Weights of a small mixture-of-experts language model, trained from scratch on English Wikipedia.
Size: 14 layers, width 224, vocabulary 9898, 43.2M parameters.
Experts: 128 experts in each of 13 layers, 6 picks a token, a softmax router.
Training: a variant of SOAP for the experts, 610M tokens.
Below are experts of layer 6 (counted from 0) of a mixture-of-experts language model. Rows are named router (the router's row for the expert), gate (a neuron's input weights, with its number), up (a neuron's input weights, with its number) and show model dimensions 0-223. Each number is 500 + 25 x the weight over its row's rms, rounded and kept within 0 to 999. Numbers have three digits each.
After each expert's rows: "comes after" lists some tokens at least twice as common just before its tokens as in all text. This comes from a sample of Wikipedia text that the model never trained on. Tokens count by the router's weight.

# expert 21
router:478510528553483501503473495500499484440497503513556558518525493452478497519481519535477494494455514466496529484499505504466525498533492491552491508513501510544493496482499502509496519496504456565479469468454520519544469489449493491528459539496495482507480515502482530500486422512522527505541526475490484507500518480531504497492501492510494482506522473496448502488460521488502486499568550477493431498486518539515495493499493496515493470476498504503508491506467518499532525507493489516488470516538480478460482460481510465484523484433490435469520483517480480511498507488510540530501511535499469494518461491469471519451506516477485489495488483495498543482531521489494487505538
gate2:513482502443488485507514440526519511516513549460513496455486489513503491504514505535478470505476510566508514466439489496520535454482489509475501406538476522495478517464495499455527458478517509472481508516512536525487474470486512500498488506501530499484521454505462468529506472504491477477474468518532513504528479461510530491455488521514513506518485481504483509495493498507495509519465477484502527491516520495499505503507482489456478498504513513517491479497529519510477542501462520489455496508487527505526531517546498482516502444551486496448483429496464485503504468521547528475464526493509506462526506538477499439516496538504529489468468498498515464505517506477510505506467
up2:499482464498458495549479494477463531520518471484473477486517508510490488479501485510498446522505534487521503512505457501548487546493522468470497559513477517507483491530532517528468485499449512494529532511500464472534529504459494536504507492513514525488514518491509496520516489478488527534505513526442497495506485523486510480500507505511446476527536536492524533494531500491475478531493463527486539488504464498525514510494484555454504507495492498502459501537508526499507485453495528481471563487479521530551445502522492563476510481542497547530487517525527504552465520518500507514524487491482531507506511476518453520472532468479486523477491506491539537467462459514471486501485
comes after: "\n", " ", " 0", ")", " 1", "\n "

# expert 32
router:511475470526531494524486476488481488475516474528464521471517469507461464528486535528478519480481493464535525471536478469465518501476480472534466475528516510513519470474531528468504527525505475528471489463517527470517501472518514512497474512498465497530502519481474519535525482524527540526519516467477495534475517480524476459524470469464509471469530473476465479538479535484475472464529534523474472506463529528477474513538517476531530480479525523470480530527522481479520518474492514472524475523525522477476525465457495465509530475498524481515478526505478472533479486473487528529473528533526480473535481462552519491483509526475479530482514475480532516525499521480492475527523
gate0:482518470476499499487502483515474489498467514537529493476521550511489507447546491514563461469482484490476503508546465521483455514500486511479502482466498511465481453478516514510482562503476496457468486468492454507511457505548520515474495508471480498492497489487492524505479509511487539543530515502445501494477499515507498515510464527526475502505522527483500549537492493496526497525523494493503483557490501574439502484529454496477444497483477497479516516491516476472446504499492483525470473487531477504539486476536539507501487476519518518498506563531508513498476501498510463538507490495522477499509486459459533483481522477523528485482491447459499504469513517490527475502481
up0:482520493507533530503485527538489505488537466482476512533511449467536488485519477505533507485515482517525524524468512447516496457470479483500540505509464507513504494472463502479494507528523510521469493499490528524497501520540534512512491493466490454525516474511516510518501475501511446482492515492542497473546496452550478462485510520537512484505484531497509486449513483515516523524540523474495506517518523507477491462459526465509504529486491462466535527538494513456512486485481512536523523472456498564476528463490559513473553522502519475458479489541535502495491521483456525491466469528514552489520525526541520491503496485488534480513488515508507482470503496489525530474549
comes after: " |", " It", " he", " it", " which", " He"

# expert 55
router:530490519527528514527495476479466476463507473521492517475508464491470467531470536525478518471488492474534507465520487472462529510502470471536481477526517500523524477477524528468482528526517469528480508460507524465509518479499528529502472538516466478532508499473475525470527489523518521529522498477470495528473535479527481465525473468475536478473527467467461479526469534466481474468528526529471475533476527529467472525523525475531535480470528532471478533519524471476524511478500517471528473536536515467494525467486464465512522474509514474497476533502470469528500477475498510529467527530527489479526495471526511485477504526470477532472512469470524527527496494479494481510535
gate1:492471433532520513517495536499515475440520489474481493485490472509519505495483543470504525500512492483512516504571496471516479479517504528522514493502530512517486546487489499477528491454488503471502510476469466505500517510530501467481469537470495517518513536467524488530496486501496532530472480494505486485589491505507495520507471477521480513471527463484507490483550522501465518492508454507445473481525506479503470515561481482520498481478501493500476472493481486551505484522527490552512509485525468509496518507510499514474505470486491542480549478522514519503505536518461511500568526506482506463482516523498575502516527543487483488474514497507532503494524530424500471475504
up1:498472463494461500484512509512531492493541517461465473505481523509490548517435520549491469491540470529495491497559481517509496481511488454452500548513511462536507482486484533514470488485465522506530482511492497478497533474492536496475565515485553519486473521517548492520491528534532494477556519479483510505519494530533533488528497499466466503494529502498492475497501502491491492481557485532509504542518473492502473542504512499449510515457520483483522496478497504495483472531445464519541525506553517491487433493485545521502491523513519536497498497487509493467470498476513490496492462466491502495490492482540485475518523497483483481507516464460515506467536508499518479456532
comes after: "\n", " |", "|", " 0", " on", " was"

# expert 26
router:521479504524524513526483468492467491477514484533494529476500477485502475519475524526472529476487505469533519468533478474477518484474470479531474483527524477524543475480525527473483528522518474530476492472508537472486515467504516529503473546490481520519515484479469524524526488519535520521521523467467468533490526479517474460522465470473502474466525478470473474518476524485468478467529534525461474528492529522471467527537519478526537477472530526474486531512517477465521517478483514469529471528524524481482534468432473467493531482502516490493481531516467465527504488472499521529472528533520472476532486463516531488499479532471497530479515472456527526511508500475501471520536
gate1:502470530517517528480513506484511514483488540554474470511486533492502530532512493457543467511516485486566457425544540537527484530525523496522495465518505485495487501511496525489505555538493481502492522480456520465534517496456513482461498464509446508484511486487481519505538497497540464463468533506482481468514488449497487512510490490499497479488543525524518495486487508439460476505508491502491443501475490507487465533494485520492496530514484506498499550499505496496541537511470518527531495511523474510504549493506506479547504446510483543533487485488504502492521526483497492477540497527505554528546510490513505511481543501462493559531495525485474507477478502488485492495502
up1:498507496480467519495458513515486461553524529490536583510450516512482495528496505512552514519426500505507503484504475527490479480498499469495507450504502513488511519514536495555468530470502523510499492503546534529532454501455530523519489509484488483513501502470504501483520455511509542509462472529500489500495543471484530512492476511502461525505477494495506533510510464516434493453500487505480490484536496521499510527463500467519479500510533545505491504505484492444519517479512537503480512545512464505515513459466498482449454512480493478508506508504551557488510545516529481489481482452509463493520535476494496480464510475512470525537500499472526519524501480474515499473491
comes after: " the", " and", " to", " is", " was", " It"

# expert 102
router:530485529521526535530494475459476472469520481530500511464470475477462474520473526518486523478498509472530502478535488478474468466460474470532474468522521509522572478467528521476492530518511474517484461454518523479537494475498543513562476521518484453520513477485478513512524479519527513519504470465469498515472524481523469466524473482477536473483529467474463476529470539482480468479529534526478485524487517529490480522523517474527529489466522519470479526508523481481521489474501524483519472515532523471505531471476466471525514491526521490505462531520482476525502484465493510519478529525529475467529494477516518489488485523481483524483507468478526535477489464484522482534521
gate0:511513485531472537493506475478499504503522486519503523498531520462494531501497551520490486531523463477481468455506503484518518464513509472500502501513503532525534481506494457484536550495532507513531538478510445555493523497533502520514526465480526490528489491488525455493518476467487517490518514534454504558511505513478470507458491478494429511499476479485520479540503545506528454518464460512475531517527521501505476448496479510489484482510537526456469493486520477505440498488519433508444498461485510493510566475514480511477502474538508476473513498517443495524494510489533501462472514496472510500513499492546521491505489516511481470539512500487493523505521465485521486496523
up0:498465476482486518483549470561486532503502498496493486535524455468550471488493463514500494451513521508513528502495509475510509492517514541523508543561487493505514546484475464490538501485521532496454505496531501514530513501487480496487507489487493467445519518475510501562508503532499486531478480497507474508494536511472481501470477523498497509502477492484521500533533532494480477523452485517496530531514511463498547458497527497502502460477505573511532514550541509501475522512483502487438470501511504502481483489486474478467493455521465477501456485438487504498523489494493501523503501489558456498504500498512469480521513492492459507539477494475480503501479507495443513468433
comes after: " |", "|", " 0", ":", ";", " /"

# expert 68
router:531478467529523508526506487476481467477513477533523512468484476492559466521500535508486519479492458470532459479523488471478460510478476486529483491525512498511511483468518515476500533527513478515476477422494533471548532469496500519598469548489481440528506504473488522533537478529518522522529557471478486532486531470526474474529481477471496474494521485481481480520480528478489482481522527524471486507481525515476478519515523470521520478483521522480480531526488505478523535487495490474510475524522501480543521481496475467519533486528496502488482515531470480519492485475482510514478528513521487474530478468523513479494486523477553527474524481479517539504513492483487472496516
gate0:541522478480500489461510481492505438507484499553498507501470515483465495479563492489533489448533463489443512497505511487493539497515502517521507505513499486499508490498479512518470471475486502493513511542436476457515481500455494544491481505516558508520507493479496435479520488508514522492510507434461501487491474489534507522481508464508505470498508515503545472463461524542475461522543486486552485499522498522500486515530541489493538517473488510525488502489534473484463514488489489501543487419480474488494527488492510489510509478517492533473456522460552516482528509536492492497538495464541500514504469479517524523533522496482517508514479498497511483500479563532491496514500
up0:479498514497537495496492513452493505514507502459552481507517510480467502497491479491537486496533476508496491496503497512491464477480535494496516504514514552523524474498504528502497510485486512516484474508528494538486498525449484556493487444461507540520483507488492564517502462467541513431489484489497504538473544500493520509536500491524512501473528552549538507521466471520470462507515528512509480495452480518512444533521505481503467502523495540484467476535502474557517498513502455512468515504477486494509522472495519469484507548519486539524534463490498483527526487533475502534541465518532528523573524468520536540513508468485497467492503492497514486487465485514469492514506
comes after: " |", "|", " L", " F", " a", " W"

# expert 101
router:517474478528533525531505480490480480484514484523510527462495480549484470528489531524477528468485497476531515478522482472480477535501480477526470479522522520524547467475524530464470523522510486523467470457503515479498497470512518515554463543476471499523505460488470526513526475539531520523525531475473476532482519488520481468520478464470515481478526472470465476525481533476483479469525533519473470504498527531477473528531521475534527469479524533481480529532517478477522496480510514471535467519523527476531527467481497477515521478508512487522478530524473466532492475473470503517462523528523475481529464486523530480485478515465500537475521463469520525496512495474528479524531
gate0:485463490506481445533511512520461487466472503486450522510515495510522444487499493541506506507497466519497487508501473477526505552521494491426498486505501495478477497487505515470488530483525534538533457451505479484521497510471495498531527471547523536489504491508490469459503538503485525489477509489466530526466507480514516494497471502492479519488471500485478531515475526509520557516493509502493528541524477552530492510470511497578508520494496517493542549476568499509496519434508478461483512495508495464504493482477503475503498509493453542487521522512485538514471524512539481520533506468467478510478502522521527508474479530529496499528458514467522511528544507468500451497504
up0:520501546491464540474503491505483503455535482519498480464469485498442479532511492511484493547499480527496509493554500521480516512456520484523467507464492500499524499535473471498535481510510517511472493484515501536493523487498544492530492522513495475516506500474503562542502500526542479533500492521539516473499520484479499506497494495512490506556501516529537516501442545473540486487520531482490502529506502546491522432487513497459518508492508490483504492502484516501493464547475472521498501482508537485527513472490541504460539437505540511485492475532496473501483515463438494466472495486535498509524476513517507516550525439504540497529527488531487450494490480504494498553539
comes after: " |", "|", " a", " F", " one", ":"

# expert 110
router:518471489528514507522498471471474479473506485519501520472506471515464467530490530525477520461487508479528509473530483465466508512526479469524474477524528494536535472473537534477478536521514478526482492458505530484507511478503528525480470513492479492529514483473478522480512486524529520518511516475468487532459516475531467468528471474475535473468523474468462473528483521471481462478530534527474472514480527527478471524515526462530534481472532519480469528494525452475525524478508514473532473537537517469474534465465473474507525474523525485504480535519474485529487467465475514522484529530523483474534481471525515489483477520473481534474518469459532527514510523469487473509526
gate0:497481485470511489523481560499543562501506479505486556518507481494520482522494488486480486545478470557501525493531486479461553506496524503509482454490498504493485463539523526463491536500518502489532492543577514490512508479509464463527509472554426495519483488520497481466493468519431515470530516515493520493487497470513532559502494512523493528511494499502493497500494470520511560494488487530517485471501536496510502515507465535515537491519528493513524484512502492485510488536514482482520496508499489497501525470476498484565486495456507509526487541499490487505500479487489484499492533537550463512527489492486512473523504467526556547487461467505490498486464456505501501472499
up0:514490495509497474470531486493504508483481510516484455476549519491519547513507516501547519515454475478500532476507500432512502504463506503467455502493486496469502438553486507474469489530506478474521490521509492479466487461528497465512451474472475491465469485517504516498458481477526509483517539516501481511471540515461507491501501482530510487535493474488537494512466540520511482503493498497534493468490526529543465504526509488517519458480524460494516534508489468496526517501526548496471515505545549510523503515490483518513483475439499514477504506474500525492487485556489455501509492445471493518531542461505489504455516513548476563556504495517503468477517490483521478479501
comes after: " |", " where", " that", " when", " which", " he"

# expert 13
router:527483504530517511521487475484467482475523471528476526469530472490488464533473530527468528472490504474532521466536482476478536483495472470535469471530518494523506477477527527467499525531511471536467489457509521486523514472488520516495474515500470505516509503474472510493530479521529528533519516474468492525474525474531471462522472475474511485482513465462475474535480533476471473476530535518473478526480528535473469521537516475526535485470521522472473532512532471470525537473516517468529466530540528470481525472469484472536529473508519483511476530521465473525488483471500512533470523525528471478527496470535525474488503526470479529474529485464526529516500499481491484523526
gate0:532483510528555514488497487490509509514504441557503500456472569498488589512504487484468489504501512476439499460522509495559476534466485512551485439538442499480522492521513534450527467456568460507493503491499482508494472482503508511521571505487511481500489478512513515506517468490485471488537507508483500528534471504522505465486491491478498495513518476480523444500503511509479520521528489473532526477511511513480481508503496518494512494526510514493436518517514494488483500486471488495487496494512513544471513490515512497496543474506505479471493464533523470488513527510555472488488507524464505510502476505536503522511493519510494480536530476538542494507506491499462514490475
up0:509500498518495488505474521503482500537500512536532490511524534547487524465524483509492480577487522487510529507466497447507549477497477490498497498513474507532501508528517511504534535485514470504489485484493509464478500530492458527487467525482497488491513497500515481535499536503476543499447481530496479488485486447544461490530455515523534517480487503486506533545483459475497535546569501485493474487524472451489485509482536494472508471490492499474476521502497491482484472452487476522486456473458487474523493500511502479511496481524498523484467463494530446571529541513490511541514476526492526468521498505479532521492488501498503492514488551467476452447511531535505481488480
comes after: " |", ".", " he", " but", " 0", " it"